Below are experts of layer 2 (counted from 0) of a mixture-of-experts language model. Rows are named router (the router's row for the expert), gate (a neuron's input weights, with its number), up (a neuron's input weights, with its number) and show model dimensions 0-79. Each number is 128 + 24 x the weight over its row's rms, rounded and kept within 0 to 255. Numbers have three digits each.
Before each expert's rows: "gets" lists some tokens that make up at least twice as much of what it gets as of all text. This comes from a sample of Wikipedia text that the model never trained on. Tokens count by the router's weight.

# expert 51
gets: " –", " -", ";", " —", " •", " —;"
router:143123125103115126123140154093121182088128143167125101097123183154120141085123130059147129108139139129133088119148114102118121148112141147142126121163121136085076137087103099191137102146112088141064159141151183144104123162114129100098166168
gate0:118112114112190096113140143140121095112128139131165148152170109146157116143151094143141108148113102134098146126186149147144126122099109134133162135126131164121142133089131074114128135115129139107108145163081148100103126129142118092114091148
up0:115130162092150099078115165116139115094173105151224114132156114126150102118149100129085150114144172145140103172115175132116114160132099123096110136151132143100131112126130124110150176109164163138136123179077103109111135099108145144168165126
gate1:135135132158101152125131119115113087171141121098079143132103154128109121108148076115097139135103107129129119107147170112126120112110086097087114133127164130140150156115164138108150141152113147137156131112110140134130097106107156145114128100
up1:108108107115145104139151153113099128099131124154173167109145122127143119161135167156132121111139161097119142171134090143112136109174158178153164155145143153107091125125094133068091139133129107160093126132138129130114139133160077120134113162
gate2:147161146136140136142148157121113147110112083160119112103103111112119106158097159119147116132125143134145163116132135151119130053120059153144124114160145166144127116148143126122161091113087107119129145122141120125139109134116131132125157160
up2:158133162114127134108110153154150106068122124120101124124123091104166133113114148110145088172155128112120149106101120128101146104132089096147123121155110165173142093141152124152155136159074116098142113114166077138162127140157126127149153110
gate3:115126124101124185151170083119146113115126111094147128167137150141079111088152171115131147104118129173107143125119119137142134125172152081106153153115116116112126152150097102105121158121097132119118108129136130150123130119137167098083135108
up3:114151111150136146147144120140165150165085137140137125120116112121141180151105122113152164106115070097108126154106136126121138083113106150132109112157148110176124134127115140126106144098094097117157128149158137159164195122128116117148152136
gate4:136128123151121089123101144094125114115128169150125171203095105125113125148159124141141169095109117174105135095115103105098090096119145121131132071141113106129128110178193141093143180134130143136159103153162154145149123090095096125119109117
up4:115095121124130104135109156136122126111096117126075114114061161109149176114087108102129090087099144120156117113103155151105088097114105163121109148161130126125110144124141135149125115116118098163116163106149168111130114142139129067139177143
gate5:131151083161111111086138138117144120123164176167149141120137118120115124148124106155099133129146119152102147133133119113144169115149088119120094164090082122159176095109134149151153140154142185125134112152103065164112119114136158160123146109
up5:137132200101171121144127098127104115128110087105113109129128116154166127156114148129159136157101133135108127108104116153104094155115175129143148070154160140096095146138106128093094125151124112157133134143109135125160138126087100151169118158
gate6:132131138116125120133157128126130116138143139125152147135133112151130104100181147164164169132141170140135156093098148120110122128193159106140150093107166139176112137136107177081147116128103153134123133133104126140153149095146163127165097135
up6:153083106132140071112162131118135133119194125111144093091127131131142126107132117154150136112140169117139158105104142102109150140168155158165145109135177130153088144094098136110122108150074106161120149144108146112133145088181126092162094148
gate7:140185140133143133065114111140100120091073100143141096106152120180154146146123091092139136138158181158146144108126142136101111100119126134118137106067107138111134105142095155053100165141119144137146145142071138177171177156095148198148097144
up7:162101088144087082133114147130101119111119118126138149104096091110145135153143176150120182137127116093116166158104119132097168120120108152125122128133190131128136128120151112154155102105151111105106113128111087110127111114142079131113114117
gate8:124107137136156129139092187109136133109101099108126121123117142150120138132109143106121101149168107116142105099088115138162146139172134122115091081154115110176112141138111157155118134162134120136118124145142148148117148154128112128117154109
up8:098143118108132152129125128136151130143107108105125142199096138128135127149132087112092112147144143118127104083124134103086100113128127096082127114137104134134090147134130136139146124139133121116134134128134143129080112144085100113143120112

# expert 12
gets: " and", ",", ";", " but", " &", " while"
router:146165145127149089158102129137180167132103092160148125130111145172083137126099137119110165146112140127132123124167112111149150117120132137092149087117106110115136118106126138130152129119127114149108160154132084156137082138126090113070132198
gate0:123167096130147161087116147117104127162108111106160100109102127116150155086124117125146125132164114068138118123101137165108131130158152140121089136126152138156137154125128119146115171097067155115160141134079137143115173096100151179176087122
up0:120154115158161170091105138150106120157123120151145116093101136118144165085104102083152142146120113053146123106116103184117093130148157137098109134092163122117128160111135131162110178088089150118127129131094143164135128103132137153145101129
gate1:170135087127146176110128115117117149124129156155133103129117123143130106109121131154165131145095125144106148148136173121123137081143140118154104139153135154150147129154099102165157117146106155113108150150111124139065143119083103140155079116
up1:114155164111084090125084129146142116186085151087129118141143171128122147097103129146118133153154109114160094096114100125151092144119134094088121111078132109144107152113120210102120129152113137128153147125123129154153111139145152132112124135
gate2:141130182110156149107104131100128117122133123120140131159129170133137157160149120179114084123213140093139139183137148148098155146125134165137129154161187171163136164108132117137119113106099101141138168115080106138124127117117100127143125134
up2:114158168155146157113104103086146102127137175152109103145107166138114111106139125142098100124135113101137100134138115109126120110136090137145103139097132121145097162107127093157152153140147115120104159107147106153107131121184146131138130116
gate3:135155135152098129133132152126167140137129106165123120149144182114141107120127117097077073113143106088122096104112158114131110128164109114163135141136107154125112129085116106157155049165143097136151134140128113097143139133110139125162153126
up3:112149107137156146128154164127163136117138139129155157131124156138091090143093164146105108138144135161136123106131130132125146150130090147118124104083123130107074133153133140111125097151132127127164151122097147164150098133143111125138165132
gate4:144162160169127118091106168135149076150161093157136134161137175119135091125157112098126127135119122082100091136134168185102112131151107127083147089130130144147138190150181144130131139128185101120133120133138116119172135121109162121165146136
up4:150130142165130102090083107114109116172134161099142136123158139121138115118134118138125172118080094137076152172124147123121119134089123146122157175142150127155130155130138100110138137133155105132117136147133136165118111140153134131123111135
gate5:106154111091122125058134139144112098099132131132147156151148089106140105139153091094118099136111135136118114103128146110107113104102143118112117102142134154168148079146118124173102145118129149151131093102115102111133166130081169109165140125
up5:106116143173113143167140123121127122125119119109098122129136150154133142157148128122135153088150104104124140171133088116157158143165132120167141142098068101129071187066136109133129176182137125111133118155144151127104139125158133119145169109
gate6:100144130132132142102108094082130126172121143137141162151149122142117186138122111151094108105140152163113154153141153096133140133144085105115120172174132137189122096095115107136114142119111120129099164146120104103109140111156132105121119120
up6:074165136127141143113125140130138152134150118140156156149147104177095155141127125169141108129156129143096130088155131080158158120111106098144129105163105160170120126100125084142132141128132116164093142132123142156105114119154167105114149120
gate7:150137083137147124156140135106120117171104159103119131125133128112121160144124155164087084105130135100109187109131130137134146105111085140125106150125193119193141145130147162118119120079099144113090145096144120095088131120138114109119130126
up7:109139156128124178102125120156122141112164099120148143122116139115148091105124110115190122141128100136132079134105138138122127161143135097143135144123087145092115130135126102161141119164096149087161116147119154153145146118114169156167113105
gate8:125141131153100092137186123090100142134132092118140128108097140119125125102111146105181117113090157173173095144116140128117105107044094133133114159122172124139110128124124124100117107118108158118142147148075115121155125169112147143109115096
up8:138118093152129143099107155148135127110141174161129093112133126131140121125120093117086123136160120102081106098119112124134136136231157137128128118129117183125139135150149167166102172153132114143125158144208148135107183123142129132126126140

# expert 22
gets: " the", " The", "The", " new", " National", " this"
router:170146160136122125120168122128092208125130140111140148077128064138095148147118146162149124116127116103122130137136143090119126119116120156164145125132109126107158132169119103129137136150170145109170140138122129148163085151096144122144121135
gate0:132109132136154101147162152144165097133128076106118143151128152161153094146145081135127158134129115100134134087145168123095141110100101150126135125098155144148137096136120140100157172098128080157140202131104075125142152131147101168098143105
up0:133073126090145078132152138123123115116137095054138125149128132157117120144167112125102147089123080081141119124119165123120158148112081142107106137126175139131148128132134128098117170105143094121158184156061127123150155153093079145111128118
gate1:149137161142140125106131113103148125088106110133132138136179132187154110150132153080135131153109117124105095149100162144120083127120133143131155109150115119111115127196142118132086172109119106140135130102112141143131125100142116116090127111
up1:129120127161135106124097134154083122112148107153118074140162138159155116102139108125149064128147136115149149126110160138128137130159145111108118160120115141145125198146095129148152128144117131158110092122140117070118106099124133093132110151
gate2:116135162165169157093122142162130082126083124145108129161113108123175113163168129076089146148135126151121052120136115168103151097127114101100107108104132116136120144132143112097135152103094073136108089122108123144134181111111137143181150107
up2:097129123084161110139163117122142156126115174093112088128106147141146115155151136134115134162122128169113153129139119152130181115098128122144127182122134111126076116130089166146140104120110098145133124143147116134133118119120121101101112140
gate3:171146128130156151151160094114114156105121116151136096101071150148099160155077131160132088145174121143127132098142127116152123108111119094137087147116117111121144127168148165127181091136143104119118109149149107171140106121139111117177164150
up3:111087100117116167095178154137167145126101121131136131085068167132102153110090117170106128138158085143130126133150101169130107122096135164142094129153117066165107098166134177122143118141135123137158107149113101139149120119124158115168173120
gate4:145153145155126120143091138158134114129146120127143148157169125152097148154134125082126116123120142097096137166122138156116147165105104166086134098088143154144121106135147088117189131119113127100142133100160110137127125141073121108098105121
up4:144122132148176117135143160113111141172129108102103172117142096083107142111161146141080169104150089066111118129178116123149159108124157113131115098123120149094112138132115101160121163101179118096141150121164157134156107087137073105091140105
gate5:117190094122183148177124107125165128126123114118158137106097114142131137152140150142117094117144095134112116095124102100110134137132180109127120159079156167129113115130088121124154134095165129132105133143124152163134135094175119134091123126
up5:114111151119063163102118098155152100114164106154124123188155161119119145112077136081141154190117129164179121117136131146164106137096085085079160109182128127135178117091172143127134161134094085139112136088120139130128109123155149121090147113
gate6:118120077194129132077146139142139111130104127136092163137120108133152107094118124132155113150119119118132110133117150115112111130124118150105151126133125174113138101146123155167142117162139192108149148117119146108164106172128138156113113104
up6:156098099140099151113130120130134144158140099144117144130164109104131151112152155124054137115107118113126110111114139058114092105122151116157147116143134135118109115144141122156106128140133145102123166172126154113130103109142147122114159089
gate7:147137114099131117072172104126131121134115107094085162189127144123145120127182123148143138145111111125117146091131089144146163103103093131104106098115134153134142118148160158094153122106136111128156158131152094131117136154173150135134101066
up7:090093168159103135111164146183122137083126103122136134161083145090090119117163151113109164152150151133112140110135119168099155088098140129081124105127119154122173163127151154144128116118140124109120126098168094115142130153184072120128130082
gate8:159116101133163119097119133137108148108090048117116074160115103139165072101150150151162122114126135154133140140104088121122138114142143108145174144154141140144160142161160126077108099151123127134163118131117145115102098146120121121149096114
up8:099162124138086152126120132143154139124129175120154147116150159120127172119128127103105134152083151114117113114137146155156125147134126131113102135097141136081105098118093113132150145116095133127115147134119105144167144132127091144125127168

# expert 15
gets: "-", "|", " |", "=", "–", "-p"
router:139104119103154132094107107066137165109139214141128107123155126179139085106089136151146110107128164138170135139087137153129146128136144116133142103118125128047139129105139116135099124069134141162117145128104117128121106114146107128156149142
gate0:118163121144142120151101121136111140158105132130122111154110115105134169154104114093125145166099142161130091109119116173173058105111104095119130128138155154131148119154123138110135095150080102152122121157129130182141161152124130113116135121
up0:087132170085108123134114141118125113123189097097143118146153130124115121096143130123143118138140134111138138177121175143157154142130132113096108146139127136149170120143153151184117169166111143107150120133098110129086124138124177139115144174
gate1:079088113138103119139115165119082080147124125146109136151108098139087144145125126171100157117166130152111091126135103097125119135128105107138150156106133070144160107145114131089126112126124137134102123158102191111173096105137138102113102156
up1:118121114121158103152114107138125151136149126142182158094093090134167127137144132181113145121151156107125098137121130117118087130156104105148150137105135105108107107135098126103135107113166168119113173124109112141105159143130119146130107172
gate2:128132138173134119138121116154125145145135104112118125093078173128160153115120128116134118142139143102141131122133096127127121136154145122103145144117085100137090154132171142124079127117099140133136140109152124130146139139103151121100127097
up2:171119102151142134120103102152135117124169155102097105093120128120193127129118123157167120125098136096164160102091122139148118091109157111138150122101119097126117119153154129052108117147113127143135175077130118167118164129147106127138140082
gate3:174157089142157171129138150109087148137125127118135102145119114118132190109120136128185138182119142107098120125131113142146146128121157130107106146118120118143166144176105098132129149164106125116124135129093145137136108141147119133125100131
up3:086156153083146128127119141104159118137101119148142133131144131135101094139134143139090102122184152142164133123124141144112130111113105122115118101102141118118105120090149133142107122138142137106115124148109138130130158149139137127139170151
gate4:100123116128154168103124155137100105155097113135133121160126098139100151157119148120154159152145138127111078068091135106105082139108100098149096121132136164124145137098106121133125158171128132115107123101139096158141140132102128179149116139
up4:068143114120120130143143078107122166122164159101125112155174103140103127105153171141145149103111085179140128126151165106117092126123126091123163117139149110121103147165108127135164142167123117110130080126129161125110128095127145125140081147
gate5:160152151137094152134152108130093095128111137126165115150146128128138147131113176184155102168117106103075141106145093113125125142092147087110121097129096155119147113138122102179097128180133149166124119140075192136137125104116125149135106130
up5:095101131115112148145155143131137103138132105119092149145135144115108123096147091093090142106126148131152132146108106125127164131143118135127140139135134119124085180112123146098146145102104091118127091101147068077100128121129109119119136084
gate6:132147169101103105120127119128126128108125106071136112187116160106125154112143155123114123135155137101115112155122141165136139122156144118154123174143107102161140156165097126143118200155118152128114132104119096136105149125147115117149087144
up6:141139092152162107143144135122119134157130166162114143098141132157101135113113108113173142132089120129147148108130118097137113118115140131090127111113158169107133087126111149112134076089128110122171131171143141143146110153125161112088151090
gate7:158107137125135115130105170115151130140141146127142150124138127119112088112134096095127101123159111133130130123142137137120088130128106149094137123132098123140171131108090151123177135150117136153110124167124159128137168135159112122143131173
up7:129139105112133125126155141128171125122150140155155148137148093133121119190160125097130095139149081150140106105161144094098125157152167097110129171061142141144146125125072114141204114142161111121131107134155074119126135116161182112154177166
gate8:110134158126121142110099119117135119145110112096119134150103181136112137149107164104112102126136164084128111104104132151170140143136129141129119099139137122155139101090115100165059115108079104115143158073127149109125163156127100140122147148
up8:111115122145148076148077132158108160152156139145147142100123146136133118124107126141144111164108120143150134093115138151112100112157123136115114126139189125131133176146142159102147124141142163145068166156133128191116104120073114132115119146

# expert 55
gets: " May", " June", " October", " September", " November", " March"
router:134141128127101154133131115126103150098110094133133130102168106147143095151116115115150136120106157155141144142120166193086136132118156162095116129165139131138137149102087110130106156179135072145128148178153156115172087109072152111160148159
gate0:115125144145138188117146115117116137168153135104107073108140114123107107124143112117154110151159123151101102135120096094124143101134097131114136122143147123129123173115089136136140084106087147123120153161151126162111126144110161125150102120
up0:141096092152158116124142122088136103077117147134106153111193127152193153095140092104111182097116160131122110103167131153153100118116118134113132109113155126144126105132149118117096158135127105158097113137094106150135119111132123156128151082
gate1:169167104125144125146118117133106157189125137112139143142115124139150156135111092127116116120127100148111113091149141143120137115170126119173094129120162134142118149140120099081118092116138131106129171130103125134151138117074120121128113145
up1:132089105129121133108123107120111150136136125136158100112106118133078102122137151136163155191102124119119123113095144107110061162146102118105073119122144130144173136139132147163130126164115169140144105106076123122111090135117090148170131104
gate2:130187102174134126119113132129101147149135156163124144094099141094121156138132099102082132150115112126099126110113109131119102103146126160119093141130140154134142166113100146161170116099123143111120129133135127146131159163103095123171146140
up2:141126134110126090073125160142129087094125097094129151177167113123143087142128156095101116158137145114123086107118179122112090129123169088112171135133172138122099114125116096106091154140153100135112104115077080097115169163151123145111159123
gate3:180160077147103127130124087082121173143097195101167148132162125099121116138125199126146126118160108155124134092146133114108156072143146137106108164135105130156119134134171135154121103138139120125150113094106109150102125156159115130135166096
up3:109095177150145130100113109138155081164149050166109147111128128136150135109131089103102128146098134131150109122132146135116064178147120108158171139075133125146101122074132114130116100124156138159152136151136145080158154134087150112120145145
gate4:109117105106158151109104158132126098156127123125122141161127131112146119109165127126142092127162127134099102125167128094119132076133133109158146150125095135113148134144148115127095141118093125136107128114098102129094124173119099160142102101
up4:123131124128147162156150117104109142122127103158096157109146110155092125147122127132130113125125149130102111101101123130092157088160148128079097108169155128161153151137126078094128123136103102132151114173102103144143083129064150136144160159
gate5:114139147129165140113123111124130069169147102145179110088144129151124113118115117145163141144149154088134076093119133099129120151149125070113078111092140165124141124083110152137143156120095123134115132117124112194120132098143154188179143117
up5:143097137140145114084132108151133112109138112148193163130184119155136137146124163141138164101129194111142108118112152124107112110143129108094123128116113165101124139101097131093138135153162109163127153093128126168106147116142134172155149111
gate6:137167126104117205146149110173122108082131120172110168162152132143160145146128131096105139186107081139115105126113107127105128142109123106142099055136140144126111138141107145130122114122102141089061087137167140156142152183098125198138151154
up6:130146104139126100106144126120158130163149133100165091115111111147071118089128122170157067114145118114162123147142146111124122120148091116128126152115127103165093105133150121136167118115140164166116145109123095142098154140168123101153142098
gate7:139090137126138132144146122124115105109194138092120088135122105134110146089138125156153091137114130129133150162120111133128099094114129137144115132148112137126103100146160155112161154117051140143088143117154117152125127123146130096139147100
up7:121142093092151092162114134134126129138176157091121090177133110138117168125102096158098101110075099143121110126118164137158097105100155170117109110152177098126140123133131140117166159150093108125100117115080138116106098106149101112159131151
gate8:104162116104104163140144156136095131095139141120114102109113152123123144162112157130132165143124054140155116080129100123130168135128127138116155097111153095086111101184131167141133140129124190123162131134062096120147139153146082124183108123
up8:112135145100164115180133108133133169116141127086151102097176147103135115130095145126117110107123103096140125133136151122109101121147117120184130146126151101126134125135118137104132168115102161123112076161085120129121135107105146103116083132

# expert 38
gets: " the", " The", "The", " South", " North", " West"
router:126118104132096099115102135132131206093143127138163101095141142100129142112084133131159108122140108104127113121130132163149132131159154110135119074213132127113181163120110114150046129101120120161146101127103177113151126153120106127145120115
gate0:140102138134132148129154144135192100140146159133125178133118121156131113096140112130127119104121151128099158100140135124127095140089144155115124117127163133148103140109128153136141102161147085131101110143165114116077154160170152134119169118
up0:086138122121144114090139163114147146076146087105122086109124102147123123124124101133168105125155154120148144156098101167110107114124153116128144117120135146118085068109101143125126157135092168129140137159114102153123137147094134137152120124
gate1:114135116097151144144100082107104138132134131113130136130099151122138074097136102100128121117077124119139134151145157117169139127151055110107124107153120108149083123117118109156122170148119175126140128123155129137135154169111104124161176093
up1:100146121134114125142143157135141123138110106131134103165142095134120183152103141172119120138194145141134116120092091158074109136096183139138103130132064149109160124142157183124118104122125109141107076161110137133103099123108101152085103143
gate2:124126120182118115110102096110160106166162099106126185125125123149147123078104095128116169128108091112105105137148110110159095087136073060104144168110142160135098077082107143097132119121106129135131128176123102142154151061125177152112143100
up2:109133114102124117135140129178107124073086126119102132162142129122140121155158128126105106146115138145130175116095150124115164133101179158124132129119127108143102127190147138130150141158175119101138085080151134116115101153157079128147128121
gate3:145185121124131145142126126095226143103115162117129121148154148091128109098118141165134100147124088132069140117121126150145081105131133100076087118121103112127146119161153146172165144169110141133155092136150108107133096126129134123135140136
up3:178077132124165128165138112123109127122078122128147130124095112168125145181158112163121167116182153072147103160154100103139167134142115110153144139125123113126103117120142084128127118086169142157127152180139099106121170146116102140090125093
gate4:166113148111114114103081123127156127127120102101154150175124148120172131104118130106146119176077139108116126140098151128084072149134116100126144095129179128129153129128122140118130156141138130135133111089107141149136102133097144135104088131
up4:118109067160072101084150163157111130128111088117125134138124107176142123132145135137145144124135113175112085099143076139113132113096079125141163128137178148131114093124142147047116078123106107153151135137126132131153105149090142143141119101
gate5:090137114153133117110134147152150129153117139136108138118143117134162105099118121172116134151126125165114134126087126136073105128148160116096154116133125107123150155134103154105123102144114117117125078117139140123140129098112136150171106127
up5:150118137115130115116119057102081112121125108078129153142152144132147138139143120106125198144096107097166107118146167112165167144125110078103115143110142167124085097118146123147136158116140150134105133084086115162114123110139118163110101113
gate6:141150150128175138152112105116127136147125105152149152126088135174161106105147135163148139136138132140121091098127120082107120130125096117122133130112130114119109114136106139084152100139172096126143121163125127116154145126145205143143144136
up6:118091132122134139073168129145118113096109100128144129140123088126120148136140142119136141142117099138133151152074146155107145119102160147140135131112141189107137085136148135124109160136133165124144153099079153121117085109124123134097116128
gate7:117100164099109088138133086125111120114134155110106103107101131093099132101097124105136132087138139136123125134123150156108155135136118124162145129160154095111133126110128123157107161146114137118134152114114178152137127140114122115057089088
up7:144105137113098121118101122146090083136153114161092124163107143088137106087156112117120121127106131137119158068091140110145121145108097129098104111111165096108184132156137125144115086088144105119107135104132146100093103192168106113107099105
gate8:137134099164130128107121091112138127164067157106119136116109112156143146106136147168124103114141133122119120152143141151121156097104111163118121154095127101156099109119183157104167160132124160148129138114124114158106139122098156142095129115
up8:113142143124125109104127110099116116139113161124109111132105116133124106127131133192146082120121163151113114146135145160101141112103111137122167130150135050130131115123168127147119134146146120166140135090121135144102127141129121091117144110

# expert 50
gets: " (", "–", " \"", "/", " '", "_{"
router:118096116096106105119062148119130195097104099152208126062115099135137093088128160126175114121152149119111115104141131124102128114101142172114124115133122120124116147122127088110073139104117145119106088117093102151125144089176126116116133129
gate0:158120110100104150126159109157139116130154155116119167133158108088186114152116134145110124131118159158138125117110129144130136156115097110122102128134180110179171110145171138155145116087133121095112129150114156103160099187131108142136114130
up0:130102146146144082120135128142146132139091088130146132120127085153134176159158144113169107111148122132081105124153149130110138109139158163182182183133100124103106146087126097124112108155157089178159162116118059101144156103121139109117156151
gate1:105190130139114152154096148090129120154126095124114175143153143143098140104082164116152135158144133189096117115117117127113126157117167117072126137132136155128099131126107155121153137106146093139123119136199120156106120193127154111146156143
up1:115195117151186114151117166094139135171118111173144167111150107149118155153136139144134161142157130117093115155172167102151149136160178145133136142095115147141091110115128142095140145089160119114144114138136118121111100101177143115161169139
gate2:132107147074100114133119157177151115117105088084099092177143155091155097157146130122146142147112135131133132125108151142125096157112144132127144115101143165159136112191125144103111125134190115151143126114080124067130105157137161126138119144
up2:116139144150155135119130125083113133141134136125177145081093095156091160093129117133132096090141122108117109120126096130143171127127130136141115124130126116111126129062098095148130127115087127144108111165166130139127161092137127107140158121
gate3:169107096127111101092119086102063142133117167118146141139109116099135136126140140137083139101140116130126141104162127130134156109100095123103126128115140116182108112125135165100142096092133116076155136113120144172118112150167153109088126153
up3:160093131109128108135132072150141129133105155061137106118153124073198157121132124112092107118143104127167135112116146147118131126119141155159092134078116136166101152133172168120143111127120146112144123126119127147116154146145144126104069127
gate4:159125141091109145148115097173121101104094133141086139181151136108155121121146166099104149132115130117138142133114188174138097117145182130098102087125168148131099149144140129110117116108135108096137133080124133097098139162102106137153105115
up4:105102166134135146108134111167122106141164099100146129144120089166121117121148146165138167126100118159119090120116153143124158150108094106106151114128145135088146120128145127091105140092116172148130179115108141102081096098091145132134135101
gate5:168132105124108136131190097139143105157117160141089123191158143140110117159126105111125112159119097182096150154118127147131099140151137114146151118082126109153142133136136137093173098172167076120124128121139140130155154130113179136160125146
up5:156116169122143114125127127136129147136089114124130102137178085141131129131167113116170126116122093140091123144169168114203048125114139150151155110108104115142140123159102107107146132126167108100118137105063113109149160090130135109146146120
gate6:096150117102156135108121113125100128128135128161112151131169111116109134160112096192120117106116140183123128171158141125176140093085095151131134113148147125161125116098107115144106080115087135123122138155108145089110155108111154122134149145
up6:165119093113149155101181155136135103124128105139113140142154126112146114159137101112123103129128105155115133184134139132137101121107108144149133071091136130115147152171105115117098097123098096169127119127080086077163159129070085162112115140
gate7:159139115123111115160102135123122140140128136139096147168134141093110134119112095156065131101127125097163148103137101098106163144156075116146124101131158136146128165118154139144150105164138119125147155139146154134104117157137165141078157137
up7:148128144127104137139119105147134102147114134123129137152101152085136124107159105110109088147169138126108143093161123137133127135183124105125119126098126142156124140146172178108124098121143142139149147176135149122148139157113159123115127161
gate8:122121147116127101173161094115124140123104113143099109128116141079148137126136138113134141133083117148113100107140137130205152142106147140175142149172156104122137111163115149138117102138193082106132134147117135105140121148113108109119167136
up8:120143088149099129125124079182114123109104118144075114175121081139120138144110164140125137140107156184137173139130143110150116083091129125119135139122146151140165111138132108058136084141143074090136117090116125116139104139119118124144133092

# expert 48
gets: ")", " and", "),", "%", "\"", "]"
router:172140142101110103114137114104147135106112100155138169110101125131112099119125101160156144101143175158146110112105118146102147119060131144155152136154128099104115128110143084108129131151094119139111094125116129135148119135128126086123160172
gate0:135131170134130170112155151142134091121135127168147154085145156098157112110181117099174121154119115141086130096142159106139120116132080105136174118117169134142138112155151132109093099102132131106139112102099122111160153144130076126112105117
up0:144151119167133115098108106146169147194122150101168118139154107138145084125140123134099160111161131113165113154132158131124098162139128130128134129070134144120067148109140128132168143100129122111161139115137157133101135120174154151080097110
gate1:105110148152104124135152145144142121113153129095111111140158097149113133153128160135129115106082108090110159157117135141120137128127110108143133112103130135132148117143142171136095123088150140081130160147133174106091150145104144153136128152
up1:129130137131136108154104157122068114134121124104149182134129148134135193142137099159114120106159098122099129153140098144140124158099114138147117132138076108122145109130142133089119159142142155059114124140104178151075097127112118108087128172
gate2:072155140134132105098157149184171124107117131153074106119108124114153175145125108107151080118121110124131121127129137118108106179142174136162162107118182157109121110123100149127090120120148102132170131087162140076156111142137154127170140129
up2:084174152127159095106169158117144106096135116110125151112123116134135168149150073143151119125136151136119123112127125117102149160119165138148134145116165096144152124104153110122132154117124151104139107089147096126112099121178166103153154118
gate3:120164111136135108133111115135133105126093133109121122131135106135117133164128133102171122096132132123110131154121170102158112096161151090123148157102134149168108106132080130071116062147146132107147160110147118125156114113122140102155178072
up3:144133113124178130142119140137136146168095156145070089129114178146102157148093175134128092132107167080121164114063135144132198105161147097149134121116114121122112134120086122149121110115111120161101159088156154134165136153109109124090134095
gate4:141130107124159184126098174122109087068093136137178154167104135145146117101136123154087127152144098137146130167138120167097094148091120123087109104100076106138174073123156103153153153166130137135111127117131153145154140173179176137116121110
up4:117103081154127146088139143137119117109140120145127144134143110094114127083114122116081170137139138123170125111128118122104117084115090145087154120162144099121117083136092158129111138138130132133129150137078111147120182168153114131135138121
gate5:110100123093125145119091099149150124137153123126169122164170113078123114098176116126173097133089090139147141093121122128134091116149127100119147114154145148122136170167163123102118120129124125153134148160154123113088158149100116128178128132
up5:122118113122180153139111103143150147164163133149150133139170122102129154106111111127132088136096078120140169117165125112141078123131104093105179117163135130116119181156155125135137141121118112145116145156164119151107149151137103136140147134
gate6:119107134152106198099144134155160057141160090146130132160088167144136096080115103073111104145129154127139119134160129151142136144147133105085189092132119121124145140126120136165137131138133117066156108124148143129114184149134127145103128100
up6:169147148130134181126123120116146086153123086140135145113097164130137082112096080085113084140128128110129119125113138149129158116134127127100150093117133112093131133142133099147142147133107145064126107108163144155131162191121121130117117111
gate7:137147162105140135114145134104125162115117119139134111143166138137147092103165133138095136159154119132132142137152127123114079087128127100093140112092114114103107151150135146110149160117164146076106124159093098104131115118095146166162141134
up7:139158154096149147110123172118137166127113136156129111110147109119133064113146105127092147143152117130112114133144108120108085111121112110108112099096122116071138117156130138157155163129136169116079103183104149096118100134078166142154137142
gate8:101136108183134123132112170137156170135122145111092127125125139127165109116097130092116134173116120110122124119105151150121095100136134128096121129139164166165133073184139188109104141136127154122118130129142141128145121127129145135105067122
up8:166104087128123124138130142123127130148109160185191128138134118103154113154117152124141163156106110140142131170132136152136122136137128120141159088124126103106130123151174110099121167153145128113126121116124138169151127101145134134136118125